Weights of a small mixture-of-experts language model, trained from scratch on English Wikipedia.
Size: width 256, vocabulary 8192.
Experts: 32 experts in each of 5 layers, 96 ReGLU neurons an expert, 2 picks a token.
Training: 320M tokens, 4879 steps.
Below are experts of layer 2 (counted from 0) of a mixture-of-experts language model. Rows are named router (the router's row for the expert), gate (a neuron's input weights, with its number), up (a neuron's input weights, with its number) and show model dimensions 64-127. Each number is 128 + 24 x the weight over its row's rms, rounded and kept within 0 to 255.
Before each expert's rows: "gets" lists some tokens that make up at least twice as much of what it gets as of all text. This comes from a sample of Wikipedia text that the model never trained on. Tokens count by the router's weight.

# expert 16
gets: " the", " of the", " in the", " The", " a", " to the"
router [125 147 133 149 136 159  82 158 124  92 145 139 105 106 141 104  76 158 121  69 106 118 129 122 137 151 173 108 158 131 111 133 170 126  82  99 116 158  93 165 143 124 139  98 141 126  92 136 157 116 132 131 132 134 102  98 115 136 107 128 109 109 148  96]
gate2 [ 74 122 142 108 112 128 143 145 128 126 118  99 130  97 142 119  93 126 164 143  90 160 105  97 112 125 156 128 129 181  99 138 176  97  86 100 157 147 117 133 155 130 117 161 124 108 131 129 147 168 134 144 117 136 131 118 157 115 145 157 115 119 152 105]
up2 [112  74 132 105 126 147 123 155 111 143 106 131 156 126 104 141 133 116 118 164 133 153 136 107 122  98 140 122 147 142 137 114 129  48 130 131 134 136  94  71 132 128  98 118 156 121 122  99 115 139 125 142  97 103 128 123 137 131 143 158 128 155 116  90]
gate3 [125 155 138 121 162  99 103 117 136 137 150 112 160 145 121 132 115  84 138 135 123 150  97 111 172 142 159 155 144 155 108 136 169 141 134 133 138 106 108 142 157 122 135 134 139 141  92 123 163 109  90 124 135 189 120 115 145 137  82 130 123 154 127  93]
up3 [147 159 110 119  97 102 111 124 104 146 149 156 131  97 150 162  99 142 116 114 100 110 195 137  93 127 169 137 137 111 107 108 150 181 142 100 148 101 149 107 126 161 135 164 170 142 136 145 128 151 159 130 101  88 115 160 172 127 115  91 152 135 108 120]
gate4 [114 100 114 120 139 113 143 110 123 189  93 153 136 133 194 152 113  95 114 125 114 174 138  93 150 178 121 131 110 107 130 118  93 124  84 153 158 132 120 161 143  88 129 123 118 176 109 116 133 122 128  81 161  96 134  81 136 169 118 125 119 119  81 161]
up4 [113 127 114 144 184 112  98 115 105 143 137 156 130 135 122 142 166 118 129 161 123 126 131  94 119 135 152  92  99 113 128 121  97 180  79 103 163 154 120 128 119 145 153 141 149 109 130 118 140 130 130  80 163 128 138 117 149 141 132 104 111 114  92 188]

# expert 22
gets: "\n", "s", "-", "| ", "|", " h"
router [133 101 138 138 137 134 140 143 142 160 109 132 145 121 167 154 128 122 163 160 147 173 140 126 112 167 175 130 146 133 156 162 109 143 137 107  66 129 128  83 141 128  95 168 121 141 139  80 100 105 149 116 160  91 102 125  84 123 113 138 129 109 131 135]
gate2 [145 147 123 136 115 114  80 114 107 131 113  95 146 139 130 138 149 121 156 101 192 145  81 139 114 112 102 157 125 120 166 132 123 163 150 119 157 147  85  96 139 160 137 127 129  92 112 124 111 140  75 140 147 125 114 131 108 163 132 157 111 142  97  63]
up2 [141 126 113 141 116 146  97 125 128 131 108 107 107 138 142 153 136 113 125 114 186 125  75 128 125 123  87 139 123 153 178 127 114 162 172 120 143 123 116  90 118 144 139 117  98 118  96 160 112 117  63 116 143 136 152 113 103 142 117 139 119 156  96  69]
gate3 [121 100 113 156 142 158 133  79 101 140 111 114 178 115 100 162 144  62 156  94 130 141 173 141 100 117 158 154 163  65 126 120 118 133 132 122 114 124  91 122 155 123 145 134 138 178 134 110 107 111 118 101 170 150 183 128 113 117 111 127  91 122 119 132]
up3 [120  97 161 110 117 123 124 103 112 150 114 132 151 148 127 157 104 105 118 121 108  87 122 144 124 112 154 186 142 165 153  95 128 105 132 112 133 115 149 156 161  66 108 152 159 126 108 143  86 119 116 106 111 168 152 133 113 113 105 138 162 141 159 121]
gate4 [101 177 133 151 104 143 132 125 133 123 109 125  73 128 136 162 104 134 146 125  84 125 126 158 119  81 131 123 133 129 140 124 112  93 129 149  86 113 138 120  96 157  76 104  98 110 166 147 116 111 108  97 168 147 139 153 138 152 119 137  92 143 127 107]
up4 [ 90  88  87 165 112 144 168 177 101 127  89 137 111 121 148 126  90 127 148 128 139 166 111 155 103  59 108 136 123 118  99 125 146 134 127 110 160 113 104 156 130 179  99 132 107 130 121  78 109 111 113 122 127 169 126 168 119 133 128 156 134 137 102  93]

# expert 8
gets: ",", " and", " of", " to", " in", ", and"
router [154 182 157 112 147 108  93 161 139  96 120 101 136  80  98  91 146 114 106 117 109 139 127 129  77 169 151  79 103  93 138  97 108 103 128 108 144 160 115 142  90 142 159 123 127 151 155 178 139 194 111 109 152 114 133 141 104 150 127 148 173 158 102 142]
gate2 [116 115  93 156 105 146 163 118 132 181 164 152 130 154 145  97 142 139 124  86  86 137 156 161 140 128 102 146 149 118 151 135  85 136 130 101 165 133 152 127 152 150 158 122  95 121  96 127 136 145 111 106 119  90  94 129  75  90  70 174 153  85 106 119]
up2 [158 112 107 117 103 135 146 149 130 173 156 164 142 175 133  80 120  96 102 113 117 117 149 118 144 115 143 158 116  96 160 140  86 113 109  99 100 156 125 122 114 163 155 140 102 107 169 154 177 175 106 131  88 133 106 135  87 102 104 138 140 133 138  69]
gate3 [170  95  95 116 157 166  98 118 166 139 137 143 170 132 143 146 135 128 104 150  91 155  90 110 124 140 127 134 146 144 118 161 104 134 108 106 106 103 153 119 113 131 151 110  83 136 150 155 122 154  92 150 162 126 127 114 142  64 150 144 128 112 126 142]
up3 [180  60 108 151 161 154  89 117 146 139 143 166 142 115 176 120 104  78 100 145 127 128 124 114 148 125 122 135 156 129 136 139 130 112 124 103 121 118 146 134 105 122  98 103 114 138 119 131 126 151 116 144 152 137 115 117 101 104 148 171 155 111 136 136]
gate4 [110 167 123 115 129 150 138 123 138 129 121 122 159 137 124 127  78 119 108  81  94  79 107 156  86 135 112 107 147 155 127 129 123 117 134 102 161 137  87  91 147 135 153 188 154 130 172 163 113 110 109  67 107 196 133 104 131 135 106 143 143 136 139  88]
up4 [150 124  99  79 169  72 144 103 157 105 159 123  92 149 127 142 152 110 140 189 163 133 133 138 159 130 127 151  92 122 133 115 104 125 110 140 116 156 112 143 118 135 104  84 107 103  99 121 134 119 138 165 128 117 116 172 121 151 130 134 101 119 117 132]

# expert 0
gets: "S", "M", "R", " S", "L", "C"
router [129 158 121 117 118 146 151 116 171 128 125 151 123 119  95 154 176 147  82 141 100 107 108 146 136 116 144 166 145 128 157 129  90 135 162 107 145 135 135  96 126 150  93  70 121 155 165 150 161 100 133 125 155 128 117 128 132 133 155 140 127 129 117 124]
gate13 [116 193 141 135 151 133 141 113  72 144 131 152 123 129 126 138  69 139 127 114 144 177  95 143 126 131  95 122 140 120 116 145 124 159 105 193 140 107 147 157 114 116 106 118 111 122 154 213 117 147 138 144 131 179 141 127 158 152 163 131 122 152 144 144]
up13 [127 100 150  97 109 101 132 128 176 173 128  83 126 110  80 122 137 141 132 138 152  93 133  97 115  91 130 131 123 119  85 123 124 120 100  92 124 143 109 114  95 157 138 104 152 124  82  93 164 135 126 140  88  90 144 148 102 125 109 143 148 128 130 125]
gate14 [120 114  74 170 127 138 130 152  93 130  79 122 128 125 146 110 131 158 144 116 111 125 111 140 154 104  86  82 112 126 125 174 123  76 131 168 145 133 107 140 101 102 132 155 121 163  81 116 132 158  85 110 123 151 136 127 154 128 137 151 149 119 121 107]
up14 [ 91 134 143 126 162 167 124 134 158 150 133 102 131 117 105  98 128 125 157 106 121  77  92  89 153 115 153 156 135 155 126  97 150 151 113 121 129 165  98 128 133 113 132 147 122 110 139 102 148 126 168 122 115 119 120 143 131 124  96 175  76 133 115 141]
gate15 [ 87  97 140 118 131 148 129 118 143 111 117 120 105 209 120 128 130 115 140 146 153 152 162 111 148 118 136 146 125 175 148 141 106 131 104  98  80 153 144 115 136 104 121  98 102 136 163 135 105 144  77 166 160 149 138 137 140 109 100 120 157 123  92 120]
up15 [ 70  89  74 109 141 133  95 126 151 136 127 147 148 157 144 142 121 133 115 131 133 143 151 163 145 152 115 121 153 137 118 154  93 122 145  77 121 120 155 117 140 149 152 173  88 164 173 105 127 141 111 158 122  89 120 129 131 136 125 119  88 107 153 116]

# expert 27
gets: "6", "7", "8", "5", "4", "000"
router [123 125 122 175 134 132 126 100  94 105 115  95 140 127 133 137 109 114 151 128 134 108 151 104 138 101 115 150 129 134 117 103 163 125 119 185 127 198 108 137 108 107 173 159 138 113 133 112 122 100 134 125 142 156 147 148 109 134 142 127  94 155 136 116]
gate10 [103  99  92 155  83 147 144 141 145  93 153 184 149 108 134 128 133  71  67 156 111 138 148 121 120  96 131  67 166 115 103 110 139 143  67 151 122 105 118 141 157 134 144 128 129  78 132 133 105  94 126 125 122 133 123 155 128 116 140 121 146 115 109  93]
up10 [ 90 132  95 132 105 124 159 167 171 123 115 159 159  71 117 147 144  86  94 134 101 135 138 141 147 142 114  88 144 109 131 155 149 128  79 145 140 106 128 123 133 158  97 148 135  76 135 151  93  93 140 138 138 143 125 172 120 133 119 140 117  82 109 143]
gate11 [118 131 128 121 141 101 160 138 111 124 113 108 123 159 153 118 118  94 105  81 113 136 127 107 126 142  92  99 111 103  72 112 168 106  80 165 111 115 129 138 106 165 137 157 121 119 138  99 133  69 122 109 101 113 159 166 145 134 123 111 136 137 135 112]
up11 [158 128 140 108 117 155 101 141 145 161 138 131 149 124 119 119 140 135 138 153 169 137 134 134 105 120 147 119 136 136 140 141 111 158 136 129 104 134 122 148 113 116 105 132  87 119 160 129 120 175 117 175 153 145  94 104 149 126 106  99 145 107 110 128]
gate12 [115 151 137 133 137 103 132 150  82  87 135  93 137 182 123 164 127 146 161 115 105 125 173 135 129 133 118 109 172 163 133 121 123 133 171  95 103 132 145 120 109 124 135 128 109 138 127  90 166 139 137 152 165  74 133 140 117 119 171  85 168 114 137 131]
up12 [131 160 140 114 137 137 128 167 150 133 110 127 125  77 135 116 168 114 122 136 117 138 106 161 171 141 124 113 128 145 127 134 140 100 112 126 105  75  90 135 119 143 114 123 110  88 122 162 122 143 133 109  86 120  89 126  88 145 112 116 129 102 144 129]

# expert 13
gets: ".", " |", "s.", " he", " He", ")."
router [ 84 106 110  93 109 114  98 114  79 174 125 150 119 136 135 159 158 138 127 136 123 151 171 121 115 115 135 153 124 120 101 131 138 162 129 135 156 152 127 112 121 150 130 106 144 101 136  63 107 151 114 152 112 127  80 144 141 146  93 142  84 153  81 127]
gate13 [105  92 181 126 146 112 110 172 160 140 122 171 115 153 146  99  74 147 141 139 104 155 128 134  80 148 104 125 130 146 115 142 119 110 106 148 118 129 140 111 125 115 104 108 142  83  88 125 127 176 158 111 116 105 118 133 160 129 149 146 118 153 165 152]
up13 [124 120 107  85 151 134 104 166 138 130 140 128 123 163 146 128 120 120 187 160 132 132 114  98 111  73 144 121 155 147 146 146 118 151 109 113 145  99 124 106 104 126 104 110 149 182  68 131 110 167 128 112  93 103 147 159 121 138 151 153 117 120  94 148]
gate14 [144 100 124 143 126 103 127  87  86  89 144 132 134 134 142 103 111 158 171 109 101 127 136 118 108 134 104 169  96 138 135 159 123 123 126 157 136 134 107 176 130  95  85 149 180 165 162 134 140 140 158 117 100 125 138 121 175 108 134 109  88 134 156 146]
up14 [123 128  95 116 125 137 125 172 147 118 144 121 152  97  97 143 144 122  79 132 166 141 105 111 149 161 138 126 156 112  98 126 143 170 135 131 155 132 131 105 111 122 126 101 131 136 134 125 138 169 108 119 152 137 127 169  90 133 124 143 174 126 156 114]
gate15 [142 129 121 139 116 126  82 121 129 160 135 173 162 154 136 136  93 111 110 123 137 173 139 106 101 163 149 102  99 128 130 108 110 105  87 113 115 128 126 124 119  84 137 144 109 117 124 140 147 117 141 108 125 147 104 186 111 144 158 121 111 131 118 104]
up15 [107 152 142 128 113 177 142 101 119 116 145 108 133  88 141 155 121 135 140 125  60 101 122 141 124 117 141 122 157 143 154  99 155 119 102 127 101 104 144 108 111 104 125 152 109  66  93 175 149 177 153  99  87 148 179 162 127 120 107 147 108  87 111 164]

# expert 30
gets: "-", "|", " t", " re", " s", " st"
router [151 132 133 129  74 179 180 151 156 116 172 120  93 129 155 140  97 157 124 110 134 184 128 108 128 146 161 132 160 125 126 102 120 116  87 126 101 145  94 128 151  85 135 134 163  87 178  92 126 123  71 155 145 118 105  99 133 117 156 179 106 122 172 132]
gate2 [130 123 188 111 143 172 133 101 116  76 118 127 138 114 111 139 179 100 122 156 111 115 107 139 127 162 157 108 167 110 180 118 123 126  97 128 101 108 124 122 166 126 150 137  92 136 151 123 115 126 116  71 143 136 180 110 129 127 137 140 118 162 168 148]
up2 [132 138 104 118 104 115 153  94 147 150  94  96 120 118 148 144 135 126 103 115 180  71 150 122 145 146 123 118 102 138  85 164  98 117 137 139 147 137 106  93 148 149 109  99 103 115 106 142 142 125 159 170 150 144  98 128 115 129 124 113 168 154 109  96]
gate3 [150 123 128 137  79 163 136 122 120  81 166  81 131 131 150 114 119 171 119 115  97 132 152 123 138 170 157 132 135 116 130 111 149 148 121 130 126 163 201 142  93 130 125 101 112  90  90 111 164 117 116 129 134 126 132 139 132 126  90 130 156 147  67 136]
up3 [ 85 154 133 130 152 126 161 130 151 180 161 128 149 131 100 159  87 103 148 146 167  98 154  96 144 120 119 125 113 118 110 155 144 126 157 100 131 100 102 136 115 132 105 103  65 144  81 168 128 143 147 109 170 134 156 119  78 126 116 101  94 119  87 168]
gate4 [133 126 117 143 112 120 113 108 121 152 141 124 139 111 119 148 136 104 145 145 117 129 129 135 170 169 156 132 143 107 151 101 155 132  81 109 101 143 134 142 120 114  94 122 115 111 186 122 143 136 110 123 114 124 135 134 173 170 111 176  99 120 133 126]
up4 [125 112 146 128 165  90 149 131 184 152 100 116 140 148 115 121 137 109 121 128 148 151 115 111 158  97 111 106 104 168 164 119 115 117 126 127 100 117 139 141 143 200 165 136 116 170  76 115 142 164 104 119 125 114 146 152 148 150 157 102  96 158 127 131]

# expert 11
gets: "\n\n", " b", " B", " F", " C", " f"
router [128 150 180 138  99  99 167  95 113 151 132 103 119 137  85 110 139 171 154  87 144 139 121 116 166 110 139 165 175  93 167 130  97 132 125 138 115 132 161  75  97  87 106 119 127 126 148 168 147 136 143  61 141 175 117 124 120 124 104 151 115 123 125 154]
gate13 [133 122 166 109 132 174 125 113 123 140 142 167  91 158 117 112 171 139 125 123 136 119 104 128  99 101 111 123 133  89 144 144 152 123 128 186 104 169 142 102 127 111 153 139 124 106 186  67  85 132 135 178 123 143 125 130 119 154 109 132 151 136 165 167]
up13 [156  48  64 145 124 104 190 149 153 123 133 163 147  97 181 128  84  74 137 146 130 126 151 143 122 148 111 114 135 135 107  97 112 186 122 140 126 105 148 137 159 120 107 130 126 122 134 164 172  83 123 101 189  62 102  83 142 153 129 116 116 144 122 141]
gate14 [102 144 141  88 114 147 147  96 111 192 155 164 101 141 107  73 137 163 111 126 110 127 127 105 124  94 147  95 165 183 116  90 125 129 129 131 165 144 132 111 106 125 174  63 127 118 139 179 122 144 115 106 139 145 152 152 126 133 108 181 126 135 136 131]
up14 [ 86 127 124 128 103 111 123 100 121 101 128 103  97 151  91 112 144 127 121 118 109 157 113 117 105 134 141  94 166 153  69 123 139 128 108 128 125 120 106 119 100 166 118 127 160 113 140  86 148 187 127  98 133 158 142 136 153 135 152 123 144 154 121 141]
gate15 [169 124 131 125 147 122 105 161  99 127 128 158 145 123 172 139 153 131  85 125 128 117 155 136 138 169 125 159 149 180 142 156  56 126 163 136 110 166 128 134 137 150 128 158 123 124 170  90 113 179 138 102 112 114 106 134 147 123 129 107 134 163  82 134]
up15 [150 135 130 155 158 111 123 159 150 129 116 144 143 143 113 111 155 152 114 166 141 144  76 130  91 110 159 163  73 117 164 111 169 124 124 136 113 135 162 138 146 126 111 146 113 130 160 169 101  96  92 119  84 146 162 121  99  79 129 141 140 126  70 132]

# expert 10
gets: ":", " m", " km", " –", "%", " -"
router [172 100 143 143 158 116 125 106 119 120 113 158 106 128 137 146 126 118 136 155 156 138 154 145 113  92  80  90 123 107 100  97 119 106 154 100 123 118 165 137 117 109 127 139 103  97 126 123 111 113 113 125 100 126 101 130 136 118 135 109 150 185 106 133]
gate13 [114 118 119 156  80  99 170 115  99 112 122 150 163 139 152  77 135 114  94 121 184 145 120 108  97 147 135 114  94 149 107 117 133 138 129 137 123 130 113 144 175 132 170 125 118 106 120 131 133 127 115 123 121 117 121 130 156 122 147 123 147 126  98 113]
up13 [102 117 157 142 140 116 118 144 112 138 146 106 139  98 102 157 147 135 154  82  76 158 159 102 167 125 137 149 123 119 138 188 161  99 125 127 142 143 132 129 117 130  93 165 116 104 142  97 133  93 159 114  89 126 129 109 117 161 104 184  83 123 170 107]
gate14 [177 144 150 131 117 125 117 118 158 139 123 164 124 140 152 115 156 158 111 143 104 168 165 151 119 152 126 130 147 120 113 117  98 120 130 125 148 157 133 117  92 107 161 136 104  95 198 129 109 116 133 109 143 137 104 120 150 117 144  92 168 149  87  65]
up14 [ 99 139  68 101 111 153 150 133 112 127 133 124 123 110 143 165 100 133 118 113 153 135 122 145  93 103 119 126 120 103 109 111 135 162 115 147 137  96 143 166 159 154 133 130 153 180 148 104 110 129 131  97 132 131 119 131 117 174 140  96 122  88 129 188]
gate15 [146 100 174 168  97 123 100 115 147 101 127 114 126 130 125 129 135 104 165 122 140 125 170 109 123 141 142 160 130 137 174 113 116 137 129 108 158 151  94 118 134 139 103 148 129  85 106 177 154 135 121 126 171 218 132 127 130 110 128 125 134 158 160  71]
up15 [102 133 141 144 145 165  62  91 107 108 106 128 134  72 146 139 134 111 113 128 116 169 148 138 154  85 136 142 122 136 137  75 174 171 133 124 138 133 115 123 167 148 114 105  96 120 114 151 131 156 118 131 114 215 130 147 141 132 112 101 132 129 136  99]

# expert 19
gets: "==", "===", " ==", "\n\n", "=", " |"
router [104 115 127 128 143 102 149 117 152 122 150  84 135 102 133 168 162 121 127  93 115 120 158 103 168 123 126 153 158 194 141 127 140 155 153  98 125 150 173  93 114 140 131  75 130 146 141 153 126  90 153 121  99 128 136 139 156  74 142 128 147 163 117 115]
gate2 [130 106 120 149 133 145 115 150 120 157 147 120 105 149 134 144 181  91 140 159 136  90 116 144 134 144 123 139 166 144 113 127 164 155 116 137 134 124 103 164 119 144 171 121 135 112 155 111 110 184 104 125 124 103 148 156 103 172  84  98 132 138  94 153]
up2 [151 153 155  79 118 118 104 128 116 113 120 165 139 124 106  62 105 162  83 115 114 121 160 107 111 100 147 123 130  82 124 126 116 146 115 119 145 107 102 145 107 110  93 146 104 152 108 151 137 118 145 164  86 128 123 104 100 149 105 154 165 148 105 141]
gate3 [119 143 130 116 154 102  78 125 120 161 124 112 156  88 119 126 131 125 120 107 118  94 151 141  94 141 131 117  92 138 127 132 135 132 146 106 102  97 168 161  72 135 177  88 144 153 132 181  95 105 133  65 153 133 133 141 167 101 137 113 175  82  93 146]
up3 [111  94 114 168 135 130 116 142 133 142 145 140 119 131 105 144 136  86 160 136 126 152 146 122 136  77 109 116 130 139 106 113 103 129 109 103 164 133 139 146 125 158 105 108  95 109 110 116 121 169 121 134 192 151 118  92 108 149 120 114  83  91 144 163]
gate4 [ 99 129 133 147 150 147 121 107 114 114 106 121 132 132 152 185 134  75 168  98 101 163 152 135  96 114 155 135 130 173 133 113 125 113  93 171 127 155 140 136 140 129 138 131 114 144 193 142  77 133 145 168 149 152 170 155 101 147 136  90 165 110 120 144]
up4 [157 137 118 104 126 135 132 111  99 128  89 124 127 134 124 148 108 101 186 105 162 132 117 135 121 111 101 116 119 136 115 114 125 115 153 166 148 125 129 120 158 142 125 121 100 152 159 139  85 111 147  99 109 153 110 190 120 108 140 116 146 104 144 137]

# expert 24
gets: " |", " |  |", "|  |", " | \"", "|", " | A"
router [127  99 124 103 160 121 131 166 102 159  95 146 110 100 142 150 120 114 100 140 167 101 178 135 152 116 113 115 162 131 142 151 136 112 109 104 145 112 111 154 113 123 146 153 155 160 196 163  89 112 161 110  82 110 152 130 112 144 111  84 106 143 144 129]
gate13 [137 123  92  75 153 127 110 126 132 148 174 110 104 143 169 123 157 128 140 135 136  74 130  99 139 159  76 104 120 163 133 113  89 130 122 139 127 138 175 149 142 116 145  88 162 126 127 124 105 138 156 172 126 145 176 119 111 137 140 119 125 135 100 111]
up13 [ 98 149 148 125 113  79 161 131 118 121 119  88 120 122 131  78 151 164 127 151 115 134 172 158 161  89 152 126 125 158  87 158 125 132 136 134 138 126 137 121 133 146 126 131 162 103 104 130 138 134 119  85 104 128  82 136 169  90 135 118 150 119 111 141]
gate14 [ 97 130 126 143 120 109 110 143 148 130 108  82 151 123 129 123  95 115 164 130 146 156 109 152 131 153 118 151 163 156 128 106 134 103 130 109 150 118 166 121 119 134 147 105 162 148 109 144  95 118 125 109 171 142 132 124  99 160  96  85 124 116 115 116]
up14 [ 76  89 135 117 114  80 137  96 144  94 136 105 125 107 100 176 128 147 124 151 136 107 167 142 106 139 128 133 152 155 169 146 122 123 109 106 137 127 150 130 134 136 137  71 126 147 103 126  82 140 137 118 176 123  97 112 106 141 118 129  99 161 114 131]
gate15 [127 108 109 174 138 136 118 137  97 119 122 156 138 134 148 136 132  51 102 168 109 162 165 152  98  92 120 128  97 132 106  88 128 136 113 150 149 117 124 163 165 129 139 168 152 122 159 116 125 112 128 129 134 119 113 123 175 139  98  95 103 134 117 124]
up15 [140 111 163 131 119 156 144 134 133 103 129 125 102 110 171 179  95 115 119 140  93 121 118 116 150 115  99  96 111 126 156 132 133 125 123 102  99 138 131 118 113 131 120 182 118 133 139 158 115 152 150 155 136 100 102 104 130 128 144  87 118 102 106  77]

# expert 15
gets: " H", " S", " B", " K", " L", " M"
router [135 154  98  89  85 152 135 119 125 155 114 181 120 135 107 115 176 125 115 115 143 128  92 137 100 138 116 132 144 114 151  64 147 128 117 168 127 100 127 106  94 137 114 118 153 110 153 173 146 111 151 151 124 156 139 106 165  93 112 117 130 135 136 131]
gate13 [135 144 150 111  77 109  85  60 112 145 117 135 129 108 124 161 133 155 144 153 131 158 104 121 134 136 142 143 118 152 106 178 165 119 131 139 137 155 155 113 156 115 126  96 162 152 106 129 128 141  97 109 146 147 166 139 148 139 116 152 153 120 100 119]
up13 [122  75 148 134 147 143 191 141 124 102 153 103 129 105 154 143  79 163 162 136 122 138 143 122 130  99 185 157 148 143 151 117 132 130 169  73 123  76 102  96 138 135 133 155 163 141 141 125 166 117 125 148 106  70 106 132  86 110 115 101 121 107 131 145]
gate14 [152 109 156 123 168 159 115 126 156 138 170 180 108  89 133 126 150 113 112 151  75 145 144 108  86  95 158 123 106 115  85 141  99 109  96  98 105 125 144 111 122 139 137  97 108 125 111 119 133 206 150 114 142  94  90 130 140  90 139 146 152 136 144  99]
up14 [151 105 138 127 123 113 136 161 111  90 150 113 118  92 144 139 142 130 127 165  94 126 105 102  97  88 148 118 161 101  82 146 120 148 178 141 105 108 104 135 155 142  98 132 145 142 121 100 133 163 128 117 162 121 106 139 129 166 150 121 169 182 144 149]
gate15 [158 168  79 149 152  81 129 118 112  95 114 103 152  83 113  98  78 130 114 125 141 112 137 144 136 123  95 125 117 105 177 136 131 107 111 112 113  96 113 113 110 133 114 199 165 139  95 161 181 128 107 152  96 143  81 158 125 113 149 139 151 123 147 113]
up15 [114 118 167 118 122 165 107 146 170 132 142 116 129 144 103 103 144 156 141 120 134 108 157 150 133 120 144  88 139 132 111 161 160  91 134 134 121 154 167 162 131 139 129 106 127 141 136 138 152 129 112 162 111  88 163 115 136 135 121 112 105 146 131 141]

# expert 14
gets: ")", "\"", " |", ") |", " |  |", "ing"
router [112  93  95  95 143 139  87 156 124 146  76 125 152 150 156 135 107 110 103 129 156 105 144  90 111 130 118 141  86 122 126 109 129 138 143 126 171 133 139 147 162 141  93 137  96 118 153 127 116 164 131 144 136  79 110 136 158 108 133 140 106 124  90 139]
gate2 [ 75 120 151 119  95  96 114 122 173 102 137 133 121 141 110 150 152 131 136 130 139  60 114 157 153 134 140 134 125 160 136 107 123  83 142 119 111 124 143 159 110 108 145 114 119 124 114 145 141 179 137  88  90 147 141  86 112 144 127 141  77 101 144 118]
up2 [156 108 127 187 128 132 170 127  77 119 148 114 147  87 120 138 117 130 129 137 144 127 138 117 151 117 149 123 129 130 132 168 137 110 138 114 162 124 108 119  78 133  98 131 157 153 121 136 112  97 152 139 141  80 109 139 129  99 111 111 119 140 141 178]
gate3 [ 96 116 109 108 101 152 136 131 102 143 116 192 113 168 119 101 149 133 109 155 106 143 168  76 153 110 143 149 127 118  89 147 120 123 104  91 133 156 157 144 140 134 133 152 115 148 111 135  98 164  89 138 127 108 164 131 114 141 111 144 178 124 125 104]
up3 [146 137 126 121 151 151 156 137 153  74 144  68 123  93 134 150  79 120 190  87 167  76 132 114 123 156 134 114 119 109 156 141 124 149 156 120 119 117 119  90  96 143 122  98 124 177 126 107 178  89 132 156 133 133 101 148 130 113 142 120 105 131  86  93]
gate4 [127 129 129 100 152 124 110 101 133 162 138 157 124 143 134  81 159 144  94  96 128 127 180 136 127 146 139 111 146 154 124 118 135 117 169  84  82 161 144 158 102 106 139 120 173 108 158 180  75 111 152 127 106 153 126 140 111 126  98 162 162 113 124 101]
up4 [138 123 156 109 145  91  90 128 139 101 136  73  88 104  88 154 121 139 110 152 118 120 123 109 168 106  72 148 156 123 132 121 145 100 129  85 102 138 130 141 114 133 144 127 136 137 144 147  77 101 161 132 119 134 163 129 114 113 123 100 140  90 161 123]

# expert 2
gets: " | ", " ", "| ", " (", "; ", ": "
router [105 119  93 126 145 141 157 143 101 137 125 149 139 150 151 127 118 148 111 139 142 156 145 106 145 126  86  69 131 137 122 112 129 149  94  84 115  92  98 152 152 145  82 105 103 121 176 110 121 154 158 164 153 107 103 137 164 170 129 101 155 121  95  99]
gate2 [109 121 155 111 129 147 142 133 119 141 148 130 135 150 164 210 161 140 106  83 136 139  99 144  75  96 148 115 134 149 187 113 162 156 136  96  82 152 158 173 130 168 132 146 125 125 117 141 125  82 141 119 122 129 115 116 157 121 116 137 147 156 136 121]
up2 [119 112 142 153 168 159 162 115  92 146 130  94 141 123 178 185 115 131  78 111  88 120 123 109 114 155 158 135 157 115 129 123 150 144 121  96 154 160 131 184 142 161 134 153  88 115 101 120 128  85 129 102 139 111  77 107 133 145 112 134 169 157 124 116]
gate3 [124 109 112 163 115 135 136 166 155 108 162  68  89 112 104  80 186 108 133 147 124 137 130 148 138 173 113 125  91 161 143 130 102 127 159 122  92 100  99  82 115 125 103 155 150 180 164 136 131 113 176 156  82 136 169 125 156 109 107 121 151 162 124 148]
up3 [135 146 127 117 124 150 139 135 135 130 160 101 121  97 147 110 115  92 159 145 125 135 169 140  95 119 134  97 106 106 139 137 125 122 154 105 129 116  89  66  79 125 128 149 123 204 162 128 152 148 126 163 114 150 140 114 162 126 122 105 114 132 108 137]
gate4 [154 136 171 137  81 105 164 149 133 111 124 126 122 169 123 137 121 103 100 132 165 120 134 113 128 141 141  99 111 133 162 137  99 131 120 131 113 130 123 104 151 127 131 140 120 145  91 121 108 117 175 151 124 128 137  95 134 114 158 129 140  68  96 110]
up4 [125 139  70 120 117 166 118  64 104 103 119 140 155  85 130 125  87 190 117 133 117 163 143 160 144 114 123 156 146 146  86 100 116 105 141 132 110 101 130 112 102 149 147 107  95 136 123  95 169 185  88 117 128 171 113 151  83 137 121 117 113 165 128 157]